Weights of a small mixture-of-experts language model, trained from scratch on English Wikipedia: 10 layers, a variant of SOAP for the experts.
Below are experts of layer 6 (counted from 0) of a mixture-of-experts language model. Rows are named router (the router's row for the expert), down (a neuron's output weights, with its number) and show model dimensions 128-191. Each number is 500 + 40 x the weight over its row's rms, rounded and kept within 0 to 999. Numbers have three digits each.
After each expert's rows: a language model's description of what the expert responds to. This comes from a sample of Wikipedia text that the model never trained on.

# expert 44
router:474426489565541526438518539437518536451467507474517432501537516383533518472570464529489461486523478467504476537550565455458583499414507536465470457405540513488499579482500561547567468514457563
down0:481550485524484539489484590413372555500548501506472526514484491506452419520513524508543533519508537465535479564514504483460542490515492504499511445462463597507531468455450478496477555451460542
down1:528501468482477497453542488491469546533584490533554533460532490533535551477523447489522458503515467515569567476524552513506463527475544420560595555509487510513507554507426557503516417544520577
down2:521438519556485453578506508472513467557443522531496433450497471556550507441559442540504533517489453464492548487465540420461399503470471570576457578456429494487515513541536539483487517465460553
down3:479557489506463499487487551504548481460523509442498576528534439556509474572522546453453480443414554476428484457503497489478532533458557508525550451564442492500484450538486512511574560551491576
down4:504550511577478511529555531462509499474526498493518460562480474553525536534492527491449523473501509452472458496446487539445488468546510487470508572499462525522438468416519561417471466564596548
down5:478521429515482555513430511406558481518418458428450531497526589453402537553519485449449530526461513523486584520490525491455526535510549519469495481515543489493509461607475509513515538520484517
down6:477515558552507574482531487514515466549492475436459526473486479532479577500461487522529501488460501526446425477470558517548535518488506476481530522527556462574498577445473490569481467553459443
down7:554506545517494539483441495537465406518506551543480449433562494487529500515581480468529510544477534555531525499527477520478469540443509547470565504499498477568510568537500574482439518466502521
down8:526442555502472505618476510533511430544511493498585537493488519456515492569439449473479532536499525457449429508510434506539538535488503489504448548463514457538507478533519537485406552498508465
down9:504574519540492547479496421532511416477543471438534507499446478509457537467512543532480412455542548529512489481533545484414483430465540507502468583550533439424508471392487559453486420516520425
down10:499475528522503488483495527468460544489482491510489544473529517521500454484509456529463532484538486473546489503498505497491528509382499537524570504503463442548494511509471502487520459474502498
down11:551459510588490451529576548475537472453520498485496463527529439379506466511573559506527559584530454534418426454505503478551454506534523537575481492501410461474505421464502477521466478471513501
down12:526472467494457531493506475489460439437422587481539422475492498482507455510442452516463528464479527571544475512470502466476489441514477548510485580417495572444453414477527500479486495537544511
down13:554513499521449497482550473514494464510482557484507513483484486465503459474466477431567503434460519581497526505520532469496488475501472497508474501584454491528464493498447471440484475444546495
down14:532522473438490515525510519545600554503529526508510474444498529541527422513509474527478515512432469455529429562528569473588446487431498449458482529503500457541496596542458516551546544517473452
It responds to: Word stems and syllables inside longer common words, followed by suffixes like ation or ing, such as dist-ill-ation, subject, capital, tax.

# expert 12
router:502498509544616465563506480366485452496530445482508439589571526477499499476534495506532524506534459518470530500529499460458499519463508429488453472480527470520581512570431382508460530522448436
down0:523480528487497550475465456528554535528490481462521499496552461571486549506468534537452515565530500518446525487513440476533578468509466526501552487515455509509473546460505499489515498525521470
down1:493520519516513502501501495544503507525523532481471471440505497451522463513490507466553505478480538519453479439524522424464490521427549480487451424509470475449428480543532535515523534520539500
down2:533449438476500558528464476529477499482454459489499498442503496484458501532473463500482425460507496535574443545576514480407522485514413421485422562514492441524555554528518506538523468477537541
down3:530567476462502472507502550416525437543507479542461459543512522517527464496519509546458526561473567489498530426484480487521510460494605518544498483489510489542496472489539487497587532494534521
down4:499495495503427525458532491480446473501476610493480557442451490500544540456576503521510445498504488570474504507502522538436476453486495497433517526455495436482487505568533513513500566436499531
down5:525571503460509548425552463466596497490524488410555509571527543504538583520466509480459491465546444445499471456503507486536486413516497487477604518572509488493485484526528565510525507488567524
down6:456447534495521435525521491437499496443480471485430464495506482566508407467438504528512507493502505443531520554503473592535512458514544496444529497431518552441439525434513468501490439517556484
down7:452481547513459479470488499450533547532574491561508533577507508505562464497505477517494489469476506421490464443467482558555563441507510555520528463471554492557531604396565482494436503445541450
down8:491467552467460472597463479613528508487524484519479521434492448504497457461446406500455415481508450510459542526498449525488527458509531494528453471487516455465524475436497473515556539536483545
down9:531459554463506514559485523489497608501475486455489481506531504458498577544468564497549460508512501437541524467464495404558555513474550480559580486521455501506454520535420506550509524488538463
down10:472579558557500549475456486509555533492501477444473496514483486460494474546507460489467580517506592448486439500492481489532481492538537516557496487545517485515495507507532496458503512516524522
down11:500497468469500537529470510514590525532489485480490520490482489514524463512572547405520540497423487479422527498552533491432460559614469482438446452507550499549466467512440449398509580534491524
down12:575515551442487473477502545498551543533526471550503515536492433554536517514486494532524518549500553473526493476517530522486581479517495516524472520505450498526414491495496506501469486526454515
down13:473514511432420505567470616497524422504495517573497533488546495514488482486451501454489488496521516489498502514543473574479482576534439550530436520513474563521510456489595539502480449548567503
down14:492606548471490441494510499509534423595428569487518518463555549430489536525472534458476505550501452488538474512467433511565496444483494564475477585489497496604543531455506493536466508439483490
It responds to: Common nouns and noun-ending word pieces in descriptive prose, often after "the" or "of", such as species, system, border, urine.

# expert 53
router:496471562546494516535529416532471526522475486525495468501577527444502534527556472493477491527506476487560529551524459472513540469540471539439531465492533537366509495537507432571478549538500525
down0:433551493521374507438486431530535522477430456496492447519578475551449461538557520577477493481528570570519536564518481516483512523523531527531476395473539558553509491456513531495435498447558527
down1:482523574556523503445499517485491450496533512456479540581505434496557530512473541466544548437508462544498487500496413465513518505449510491479496578481517490482466540449472524494429551435572525
down2:499464537532463553514540502557489446513474564512522439545476476454409456496515461479559444521501428521501551494426493533575546485549446459542559471434562455461562511548535488504499558543513590
down3:517544521529535486452515504470485526553511457526480501514453504549451476535569509469534520440567494486514482474508508499488464438462530497517500451522480483498481512523440520538458495446473464
down4:422509547507543532502472504546444468525597532546420448507537492558607486420465492444535528479558542532502525527459472529494479493532522501541542547455506460598433408573496564460432499541493467
down5:550488514486541546456514460530524443523501483587514492606519507475491557462482474553519489495487500498501475528485480595464533487532430481500482445525500525459528510517533517484470428471491508
down6:489507548506460517453550440559448511504532451534508517553630458467543588497511478505478517499500530516460508473547489500502497492432505492425457517574504587466583561544447456530508463420507489
down7:486533484481525474518463516497508397467466419570415503455482440464521505484517492525537477507554501506486502569463533509530512519464578497524453490521500479486500440477521485514526480540476594
down8:437452511521483519497449512519570450504483446507468492462576538500483504475536543536493461480506513467463501496545539505515534462479496480440603535461571516528522492522474446533583534468469480
down9:526540435367609421557477493507538455553438513437470495488477507547474526538515535506505481514434447467464535521469491543524455492516480534471507456502486534405535476497516472534479478475510547
down10:479550497548504504545496529509474451385518492492474472495485500442471516472488445509428444527546556426492506523455482554547472526558494486548497472523467470405461479424468585448506507455544457
down11:505492553571443493532597496537519412457538492534519459429447501571485487471456488463470524476521495419491529530454528488551496514396480462425485559430504509520465531482611541527541551498480502
down12:518508375523554502430481488579437435474490441434506436546481505406554460529466518479470501455535443489532528494470492541521499484499499436466512526506474524524484493448418547503469423486443541
down13:500432532463534438478412469585368558565486487553499480490445516566519495495517514503448530460587566481495485461455424480479515547539491484483462575518467443468446499387491495411493476472562464
down14:476503488504469474482525453614391542432542443495510462523479465474427407496531462454482461530484506515536434488458489485521490536499398512485474547539503483487521491499510591538504512554508558
It responds to: Determiners starting a noun phrase, mostly the/The after a preposition or sentence break, also his, their, two, three.

# expert 47
router:494505543538524512561518503405499454534500458476603430579530489416533515498534459477537524477592441503513584500564468451440537562481473427460431447445509519489568565586482422512544526558461479
down0:536466502542432441520531517359493486476586480527445488444520413560479484494478499439487456562540528519478528481506567560481544464470516512541530575540499432521483528529479484482583481531495466
down1:478465529540522547470466511535529498489493490590453513457458467504429539563557514471431531516502505507466481551448523485545528465437459485521472490495542548446542493480467519524562494535540505
down2:498546443570500490469535470452577504491473501464474470482586499528538464536522525472465562460486483505515500493440508509476469476408520518506495513480527532441551438465464592484524480390542505
down3:456489508588498470485490527523502556494584553495461471509493519511508544450507569566504508503528557505480571460557503526502495475570471464496493508473525497440538558557473525479412586523472427
down4:492522513466489445465502584527550461509469407516487555467518479541492460494501488485497482527463518494583523454602464498507506498573447462461529472528515453518531491456448493562495474558438443
down5:460500546497523469474491574496565503501504501454499522442401526568485492459456565471543572513494397489524478502438468512585493494448546469458474500484501492555507503539533465532471529439471474
down6:542492510563502545488474532440449441532495492505488440508495512437390520465533515569504452554479552442503481480497582487456541481520535470532517541472505508468508567500396525513503546453538434
down7:517475517462506515517494519486521528402519552492520502522513525473426519444388462503528533526463470584524398548560528541371487486540507485459583524452455460565516501495516452513504568500490468
down8:473467464456549544478521462499545497523433476540465520474519504446515510494494489552515545501468549410484562476494514455559445436478550502480471512570509479518453588487514536435573467520488545
down9:531506536484494475485492501543488476526499481486482546521543494546557537473494458541454494512482478507525435519458530475541481544490559545524495474473468483441487424527462561476483458510473568
down10:510450513492503530487396491448492456487519451534479476552557513493518534472502515446454517517532554484447493528467541540528473503505495551532581524488494515468559507455530497471512551453440508
down11:480404528477546509513531547468510488495569556519475557472419476523463535457528426494503455498558530564495576543532508499454476564466517557495565505514564479511496476563451545503538443548511484
down12:488473549531537565598507486505439502429478513508443471523521439467493579530515508454504558456461518545473480583499518433540457493465507487567474527487507545540467483491434505456494464520458488
down13:512456543501521477518544497557502481545530473497528512487503525572480463549420445464490561471528526478503486479440493554440500499483540553518496582483473509540581551446446515484532537544492470
down14:458461495495475494462513573525502434445534526528565502405535532457514502495463423501517490473581530457498470484504495523461532441444507524511471488575509447482547435515495460494520497534552528
It responds to: Head nouns and plural suffixes ending a noun phrase, like systems, players, students, -ers, -ations, -es.

# expert 10
router:487492556509495519514474485519517483524468567461574478536552432474558497500506542473487526482493542512517527574562532462498518523543489545465498468474516553373578534511479396568513506571537480
down0:551533514572444549464499458524440496518497507465509519556456487563509482519516520534482416518493501535461524471517507609546566533457505452473484503522529437490508534483555514417417433491522521
down1:519510467520553569480503382507496528588399569579479477443560581483502548496502553483526546483458525543513445476572500441471487529505505474496499514488495582508536555509472511422457534467476488
down2:468497500511529491515529511419525501492481611477551500476543502548531502526493520545517497541502482564582441482452562553511476504562476515463516473481484495479435522474488506532516469533489451
down3:483487480506527419411486478539444488560489472517472532547505509461492403500511542508465482432517483540514518540498510473507395527530522584468534517485477521510467478476504467522551492482457552
down4:554480561490517486501529494465635540483482541502492563531471459525470508492529443581542530496503459474464539485537509563507555567569560413524538462487592425527513549520449464474524499530526479
down5:460533469448482527506542513650534503493521452465497503584470510543490544554411461529521445478561446535499590554495470555497487487476516482508475444524418456571484460448471523455484519414492506
down6:466487536456470529476581527502490541475585455545530500467531569517578539436509494476471559478450531478516489554516551526505448475449522473547444446462478465541463555532497551573528462431613440
down7:412497514470542490537502534549443522531440528526481488504517483464545546466524516552521444520529537513449474488510581525528444413476543500515526506574432468474526439508487479561541489508502490
down8:450493541506479513426572465495496463520438474558521443450507378512471502451444497504418484533450493542473471527428508467491460529443593510531488522476518522485492487514492509522501379515500528
down9:525537561631495504459515491509495498537457511487509551458496497479584520486548467533543541507482459602523532520509516467527536541512443457436478486459536440523482498472479500539465488496494509
down10:534531506522472504461542549474538389569529468473550531439513501478437462551563446550528510496512512553526608503520518441502445476522513448471486499450510562482529560585542453506479467428485563
down11:547509434472488451488489444464480435537537553440593583570497523510471450481512567492529503513487483506558482485477544538522496492449502486594512515520513519434543415475441484491550506499483507
down12:542486544441543501485493519471564452492520516451493532473496534509605545468468435481553475522490529480497567402487416557503508541554453523464476463557509487416469493494499465439472506507493516
down13:421562576502494515451471525486508451568522470559454498556460467432465481502604495499514509571522564489528476523407498480490486452514503490540431529494507489490509506450486466538455467400509426
down14:516475397529518563500577484464550525431522501437558494430427455563451442502511552466494509527526503500467474479493466509490503549487527518580511476540472449547505492580559496458523506488480536
It responds to: The, possessive 's and pronouns his, her, their, its before a noun like father, death, first; also list-item dashes in infoboxes.

# expert 40
router:511519534524466540549498472412451502545469500529524510567469516459500501456535416503544562429492475475522570502552438430508484478508531477523421483532578548526510559491458493524489548456502544
down0:404563458576521428487598476407539498506476462522475518543450545555516471470494482502465484488549567533538514584518472561452497545486471481542406546519532460543519534509461516424456468548523534
down1:517532515497486541511456472487437517490499495477442509466516535485520486457482507512511467534493554517475539512513465449532536499474480500467547533499551383501498465497449435499462519476558505
down2:500441580498522483609545500539524548463477507593551535521480515547494456555484486443562560514496474579455461540466514474537427507541547548477550477426504406448414465495438517518513471459482451
down3:485510533608473497569502470422479469411561565557439441466449565528528478543531481464445467507545488482506486469498541504467448485446480466478477499471493480543490497464474466510545506493446503
down4:466474471459480454478463441501537468523482517526503435526478579462502509525491473482512433499513541477507554517474502438468507538504432463469457540474520519497449473558492543510457483493515538
down5:563486452492501517514500500482462498498523427496527564567460497530490444497487452514506514475519514484510502491477489467500517524461502485486510493551494485498582463549509552579492508520450502
down6:518461432512459513534441496504445516498474499525520527472498556453500525500563540572553451418497536490530551580555498488479477477559542476518457479444473581568429517480603471462494510483494498
down7:441592456430540480447491518478528515579468470476477546462524582473477475512501505542502528528486552450538431462407499541531559487444469486496432503514480478490466567455582459546476536461535504
down8:520467444508542494498539498582608521466493459441419415479505506516423510489489480518452508555428521442512453484475489569564550480553501510471510500569478560483547551519476478426498472474478453
down9:511483567485529482550515523479517438477547557462518558489509457533497554532414515468504570527577511516461481510493465512472469507492516474566469503502482512538515470412496517493487531619466473
down10:564502476520516496482497495472550506552547455465448490428472485471500531502494441515504436464508518467429514411504490485592445497478532459507487493514579390495464598511500507410466459484593444
down11:506516562411526529574478568399479453355432573522515528494514531500532568529539535508547534479465531431458514533500483534566469556527491521578471486525473554452547487495486503535476509533462489
down12:518598526499524523479546496532467425486534492499513512566443538529464468564500520516518476496472507470503475566497474475533513543486505492517554416546491488504511491473427542426493575490479488
down13:514495526537532551520483554519499536565420541525422489475546533457547541581580542498487531459527515483483458561441531487480518488425492457458491536525525551594442526479456472443519432582514536
down14:467492476483468460566508449496476535471451554518495509503474555555542479535495582473494534482456500487480519468479565550529520481515516512502500475500495496492537525519471527479481512474520508
It responds to: Role, occupation or value words in credits, infoboxes and tables: vocals, politician, writer, Businessman, Member, percentages, °W.

# expert 46
router:516506535530523486508450517537457479552432519431564445512497476462524522471421522502553498480513496537577427486578469491529527528437589504487463509480474466439516522511421513518474506558517522
down0:494463436504500489444499426461442500513538480499505572535501514470421491453475510528439447538450545498545547437479516585529495568515421468549515564509432482548496482518498450414450532470423464
down1:547523471473485529486559513503500519522513485507473488492499589546432487508531547577493472484490534537490490458498488437446459472489422517483484552492533437527510494575551491449462542499577528
down2:524499459523524543481501487492475530482419548492484569498509409473472483545523463535512455476526520548570505464554567561503455507457468470516499448482457484547551522479467552445450492412484511
down3:494534535526604495515455543525485495483511481449540455556441536530442518483484506541500508482519450466506475495552574433560459493497545491492435502489510481466543523556566460459545515413521490
down4:411471504551491494559490519528529529544506507492488552485527540492515538510488468500480554541490549529452530581504575504537504431482443565488462454512475540531492480396530534469457505549503478
down5:446527532540502478600472466459448426464437485467532498486515439512523579499448583510464554544462514490431501538479510550500520512463504479475486498514555479452510459508430485505518491485522533
down6:495442466516508502449548468490535477500468476482511483533500418531435483519471561522484459511470492491480502470546458462472483533499523581541494466496541516526532549480460509498541539488453532
down7:477427595522433510541506543524509524538446470511462452538551488512566447533513552464484472565535472509462515471430437474537474489484504546554478558496465482482434542529535622505547437575526496
down8:493507475458461526447519442467580394485466527543543501489513456563449521436543478457462477466524500509497504543472431482471517517504501488526513519594502481579475446482458498422588536487474493
down9:533455487464477466514526455457496502515489456486552500512512534439550497555517483528489491501470479480480534478444525529490554544504465506484519563432487445498518434521450501513522515512472475
down10:509510468471483525465498509471503514566505550521446522498462463605438431507532551519473526529490503484430495487528496527476474509561461535479507501442494475616500525555413491492495519505512481
down11:505520475505516463461495511528515447618494481552509540534551508556451496530528523526514536515492434456515514489522535484513519485477492500548435512468579550490471469490514540442532479488581464
down12:500525452509535477503533453486531531520501513487507500490448550571520478427417454445550497531503468550429525514502512537501546546476481457452495445517507515500506440459564550485553500578471497
down13:615483515446499574505575521592487478457546483512525475545419541511518426482513566500527500518516522509462514498520498419495439477474549528439460492550457511456480486523467501501435472385514470
down14:472514496413502475548528451546483540552492455480434548525440485457438542494535456524476510522436467491510495533449460509539524558404532592450459495510539459472544499504493488468530527421488436
It responds to: Line-initial dashes, quotation marks, colons, equals signs and pipes that open list entries, titles or table cells.

# expert 16
router:493511490460583549496559495475476486471451482495486478540530484497541516434484469456494435531459513534440514524543552467503546517449490507495441453477554480437535511529476386501429543521487490
down0:523573490448535524584486478450485469491533544508534474537532498529509475500491565484538492529483451405458465527470554535502447553515505536510540412532486519559575481558469455522494454527487532
down1:460487482512545551510523453440520507502432423448565486506473520518532542513469479499467591529502502507448563466521405528493533499500501514513476526485528488537523485467479529471440510426446516
down2:483588548494417496478512478527457511480460441536515405512521500472490471494535465484468491512563523519490495500503503494511465436454515484470565530529447491536448438549494428506504476481526405
down3:505410491518549467492474452547519544554562474457452482514607509490482479477526513530499489476479512565545505501565501527463497512471544482528485463440460604504464549554448536459534477457532527
down4:520519504451504526446553483454466470523485538549498428455506471487520568444490479445563541480510529535521599486448531489507495441463498523492479555506450450579502508509475529447559435538517553
down5:502530506563498478522529491590410492497485476530509550452437503486527534490433483520530461514551511513572477514503528496559478497507482529509488497568491405535486517452432577475480447488605452
down6:577506451391521447447507462521539523530516485514492436520515544512458430530572464558491491542541468519565434483476511459543448490480517466494500475552460486482440479554514500506549532499522566
down7:514515534464549495495512441404490568477540522506540545457396541476487497518482489453527458536471547567490522461470454488466475518484535462475507564567476410501462465464506457469479431555491454
down8:562494540510498447521587481485515511514545513457573530534478505515561446556600508460485478446368502540525495548527468538486514497516476490598523465426524544427513463552484498472479472471563426
down9:502479471485509570495517492481554522523495487514484518530511534520470458493544459612469492517511461510506457459482515472550524490576483425514500487398582483502500525488478541534491419542495505
down10:501493490557425483503498443468528601518476526546539497542592484472443560461467505468508477470429542433516468529524445491499479484457510514599487537532476473547520544530490496531512455529477538
down11:454515430494530459403418567543489507474445424422466491470493506529555529538430494524436467486482413441474511526403481444559541503479425545517541513444511478580448565504467469458483484538476475
down12:525476552541405481529498488477503487516502514453398537496526527514428496502510524440494532507476480481416443466487500466477499485529490589477515506457436509512473470500507518487550506439540537
down13:533489530471562493471519488506513510458416457487473540505496376518518499428536459490455449487544452427484457459444554424521492478464464482528487495470530588480504511406468488443411452476524517
down14:442535484518535471486533490477513473442545488531495461423514429411503557471562495534507545492438385468532485458469572510530511449448534478463457439511425454554512503412389531506493489411521540
It responds to: Attributive adjectives and adjective suffixes after a or the, such as new, local, various, original, -ic, -astic, -ary.

# expert 34
router:496497519550531534469554478431542533526481590432574424514556509391541487428551510488498436472536468501510505501519474473505530462459597501498420431469515502438542564549412479504531552491509465
down0:507470502452453504539501561536451495476521571472501478539526551483472519408513524493529473523549489476490485569548463547489490494466479529463467488444525500433536474494597520534585462563447480
down1:506430522534502550478506455518428560524543448513541425490514541455505576491537492499520515495479470472446539474394554477499564491445455536484508484536511415421534514527464557468565485482506534
down2:517464462521530535548555461577486468598537526534470495415413505526468497525484492499575438541457497493536585485521423475582553476527553487495491519529528506534440513528539566493491400572454539
down3:515577457473541467467493394451553482497514464435492474527470426465525467538491564443492565480585551490552435513528551552500501504518458465452489475582539520513516412477465437488541458501451510
down4:500523588515491501419535519485474540489493451487519523413531485540521519537547505506538481559482453467530495456521515520465481522450522454511423442452451579454479394501432510546465573517509424
down5:492530606467518538504495452498550522529460532541504461496533501481443587490500545502491499515443496529506518468515454524557492461576466491561532472425524432489554526489538467439452524561537498
down6:498488438588517451480478462464441389430496482543505507540438488487536456477490566508448499537503465494507524540498486556471536464587494498501441597641460519451418474495438477541452425525522524
down7:504523563453493510511580474479499525489469392483456592472459442556522515544502547549546467513552490500480452452505410524519512436497504476489504593584514522493493496444548474486525442529533576
down8:576534521464498545525468546459461444483563442590472526525435444483556534534569486513525462498499439569509538517528508518512506511418556477512511560405428529473511496511512532487475481512489560
down9:464474463483452530558479541489488509417560487485538530529511488495459466462516414509487395486449475511503457504553562508490500547497493545522543555526423605521482486510559447520511512489586503
down10:460501448552507444544563497500528523483526515542507479517469487498544493505511586473486497511458511473495527562511543477568494512561542600489557519534512562426498442460419584473542576467498486
down11:462530562486475489521547563439509461506473488485496451495504500459486512542512568503465470531466489477471516443499464506471487557525468491462399567547504403478531476525471497512419504457536526
down12:449559476462472516510455488562474452511557469448485491523525416514490507470515514483470517525510472546475546473564480498463511536552538513494526477478464469476526517511484548502533520492516508
down13:558497513525482504544518558429540476479555505493499468482489527484480405469479452481479498478496539558431430499494485526486521513493530453556553492464528514531499517555494427494558506474507500
down14:483496443547463502518439483512471475482516497525575500454544416452489475545510504500527500558547582510470433479496449516498487538549526513523456462501488459518482518503591520440542490554531497
It responds to: First pieces or short nouns starting a word after a determiner or possessive: re, co, sub, disc, home, video, car.

# expert 50
router:446529491518548552530475399412520480526419510517547387548517551448492528498548449506448501475485479494494547540543475449447483446477499446464460480493529540485553572527537421494402545469467502
down0:483512492517551538574480506526564516482571454485504544514517508469495511459541589535499532493471501411439503513440576435507556492476439490569512479534468390496503524452559563412488493542505469
down1:495491591520495451484486500488528433527523448409482569488475448535517501445519520494493530456549466583510494507507561462545504480472567517524526525449548553499496465537499510437539446432475525
down2:499467502437470460477460580520492481519502510528525536499530540584509415539514572428522518565533414464465435485502430472495510486412495500483489520515519496490508449470498442421506450523462481
down3:530487481490575437446540526549404529453456576500465474519456552496484505487515514505495541520536530566540533511393486468483510461514459504506529490482491548540557435504541416420533517482414464
down4:504493557458496454538482444515500508533532463534529503516395484505602548452506542525529461501484506466478441529463447548516495496495470536498494509517474514377534465509540481524464507568402550
down5:504514500548449537502561582527432441456452433490523509519476527536504541467495600532522555474562557481514503464561445559509427479549468493449527495448518466522524567511556589539494446525506550
down6:413426568509480499563558441491544549459446516480485518486530514491504481537507507537482412536462480523483499443499580531458535431510593472470515453537506447557512475571532558485462464542515501
down7:413504483455557565588554511499474528460488553530502546508499434497459533494512481422513532551480521506524468514525502502469503475485520463514467466519514522416496492500424438516474515512472520
down8:479564443498535518572511507498520546562494550559464533494509458537509515429524515471512541573541595491422509575450429611533438453481479536509510560555464499486463492460516581525543542544504468
down9:508445554440487449493479473502514466563602445525461460508472542452487445534514451580473421378490487555535500561537473484495462465450535512534432505538468430449433537529465517479566561481509545
down10:505535588526508493508554481531473478525509491489513532464480402489454512508498519549503499532527513515499455399530505509512519485497502508467522464502467505561452462516553540487462515470548495
down11:559450494577496505523592474507531482574490515512562471505519525459452437528460502499488520497509522436460459444470465482493552472487515455579536550464533490544526495482510563491419476536449435
down12:495474536447533417458484517509567540587495445519386454510466475498498500558487459545459529436566547502512475490490548474538473553471427436528512594460489502539545494508472495519594464437537453
down13:542475518460572514479459611493507503522506426429577554467490527496540550522540549491477559517453473566455538529429589490586478504514570509471499478513487471429535451477451575530608453482472487
down14:451495474549490513514525475494485523524455490535528487530466482493609518471433466494526536507566466516568495519491546469472492473581505510541507447528507505446502472501601477487497553467451484
It responds to: Assorted short tokens: math letters inside LaTeX like F, digits in tables, Yes cells, and final word pieces before separators.

# expert 28
router:496473490491565519527399411555477517468554499514544456515486583436489569530552525505575536539513443503456445455558525460430503516505419508459491543519539573449568502528484458527476573451502484
down0:472446427471510523454529531609501555493493507573496451494417523531427558470523565533516561442444536527466494492550493570601508537459470425580516588525504566560454471479497527525469478434512512
down1:515539535483470514427510530475516493557480494542495466464515485466494517464497456464539437506498510451446498496460573434511477479514535537460632522529422538462529501423487505539516522462536536
down2:557503492518512527447540520551528527535453546503491570451543501521493523557517526532417499521516559514541517467485490461500556528525424416502474472453555501531469500495406447478451544568526513
down3:522535471450483515547527412571502548525480483491521455449498520518496428558470492515565485517447447546479465440524521511465532476509461484505481464438458478484532566475486534467532470558449468
down4:593564483460535539519535469498528458437550508489490518502519499484492461522527446433500557476475518529499495569500496513472400521500522483494496513518474480465539488485438462493482472531632483
down5:410560531453513476483452551577527429497506476562551535524508528560536485556489490500470459618524510485535509517515509463515420480542461544475448507515551509473518526484505418505509521519482504
down6:489472536579546528504517488553524563497457504503488558512509511553500447429504471575495546538506486516498521570608461466477439485507510505501483504532578559465514521436483489494491524503535519
down7:503566489424503527524426487574522471445539489514502448513472533540537532444513504490446552489563477511491484484501507513556452485531454533481496448473517502509471354611518497491531455517453466
down8:480548527457520534507553596507544474581546505500484559497505610542483514523492493539452543363580519518436496526538470478499546445529558452526573473472538483537514515419474510424469459501483471
down9:514498519450432519521444479498439500484537495494459543511477515463449548532420440506506462520481578448544518532535496485520556543515538545423454466539482500512534480469504509583501480528484508
down10:466453565471480497508594502455554503524546450467483574574506548559567479533428541463464524473567457507459450537524545506471481496537491527528490552543503493542535508505460513513484499447579465
down11:422500496486467491459475570552434476565592500515534498482457617593507522506461454525510509459476505594457524535511552493487504501485449484503505504492473522527496546468559507509494492480447501
down12:507513514504507525462462423561496481482438467470510489507509546466408512465501455547477513455600482463470521546521457452540517443527441563556519507496544512476461490533481578565505509515483543
down13:496582513498483400519471486409549504474494535522482500474502532517515568508529534539514534482486481544397498459495569419457533478508510476458509461444516485499458536478403461481425521582465555
down14:507497529484388525492520511515544575524552502531446523497479402486509515461439516518454471515529534475471415453441503504469508513490516530430556447471513447463512443548503507521485471517510506
It responds to: Temporal and relative connectives opening clauses in narrative history, such as when, during, until, that, after, plus sentence-initial The.

# expert 7
router:537507488573480491524445462530473475529464495566488481573528517432515582453496483538528460393467436513499484569569436443506535475507485479507471548473502540511568528486466408541433542516497500
down0:468455525437460537458509531506497402450498546533524487503442514568498515517488518540529467498460494457486462483486504439520495522558473530480473425505472547427453475524463541397567485419502457
down1:445501461510555507510524567475507484451477561449469492511573463541463545565489553472484472523543522536489457488576526483500536536500560479507533446460477466432471576500420457557534524480486491
down2:485598482531474443557569494519575580497495432460485584498529453557497465451503497468499534519461578423503520547452468551485466462519493508434537498473516451537435552535491483460509514503505494
down3:462467456451480376453507475558481575604465469513464464548413458449497540374499492507510483521514491527522458502433498540482540520514497540457423502480437441514482471459446514528501490531473464
down4:521482439539473529512505504665421439507450463534498496558515510490541465501425506528527504511554479441560496544523533529472521409570484483440421528451529508529557483580510538554561524442411478
down5:482447582476488525523484524490461451490569494501419528539500449475515473498496492471521463514413536475481525518507490544529412561550507536481509473447511459490466522487465439486518524467502539
down6:454521437475534477417481522460545461476544441463517502505549504480458495480493467494493540469503538447493499503514491495542463562440505416519525472510504512542435455455433515446464426486449489
down7:468516507516520476531530515605537501441495487453516436533501558499530511571478460508494482507468596482530507438442541464499528444504566562514501532498474472481573485459494525532535454407540493
down8:474510524604550472505526565518561546486573503547415481562444507457488484517552515484563471477524486521517423533512530533441507448453497512518535471519458514512545530437536462478515449510534568
down9:502499539414451503464568563491460586488494549556471505463435441438495472511430462483448491482491565478476463468556451420541494402602441435497455517531463478567473518579527532469562477463403466
down10:522442509492465462488464506443511557532530406519477495555506509433532452403468473506509495487536514502474512456513455538503467469556521549580539543528536448426488519472478554492509446536527492
down11:538497461507506540541584548474428476460443479556543444498411455513549518490401460531505487440478472480515469480450490490595442464485537451534507482535537526467491556441497524525521453479456431
down12:517525462434529548548489490528529438553403471573463465473451507454432478451542487430517494499498525575508446445436517507556490501530417519425540518524506445446469461520572556462506600462495467
down13:495419479525481443502502480531574458447588533400496464474466473516490525479473466456514490418417599532523556477443469549481518472490403469488451489516526517500545537472504489532480486554457509
down14:528412490461413459530539567506502404393569494460535458471523514584475443473541567479547480537514515471445520482507619493466557559492501446474528483444544509457522475447483545378537501505540429
It responds to: Punctuation and name pieces in lists and infobox lines: semicolons, colons, pipes, ends of genus names in species lists, and relation words like wife, brother, born.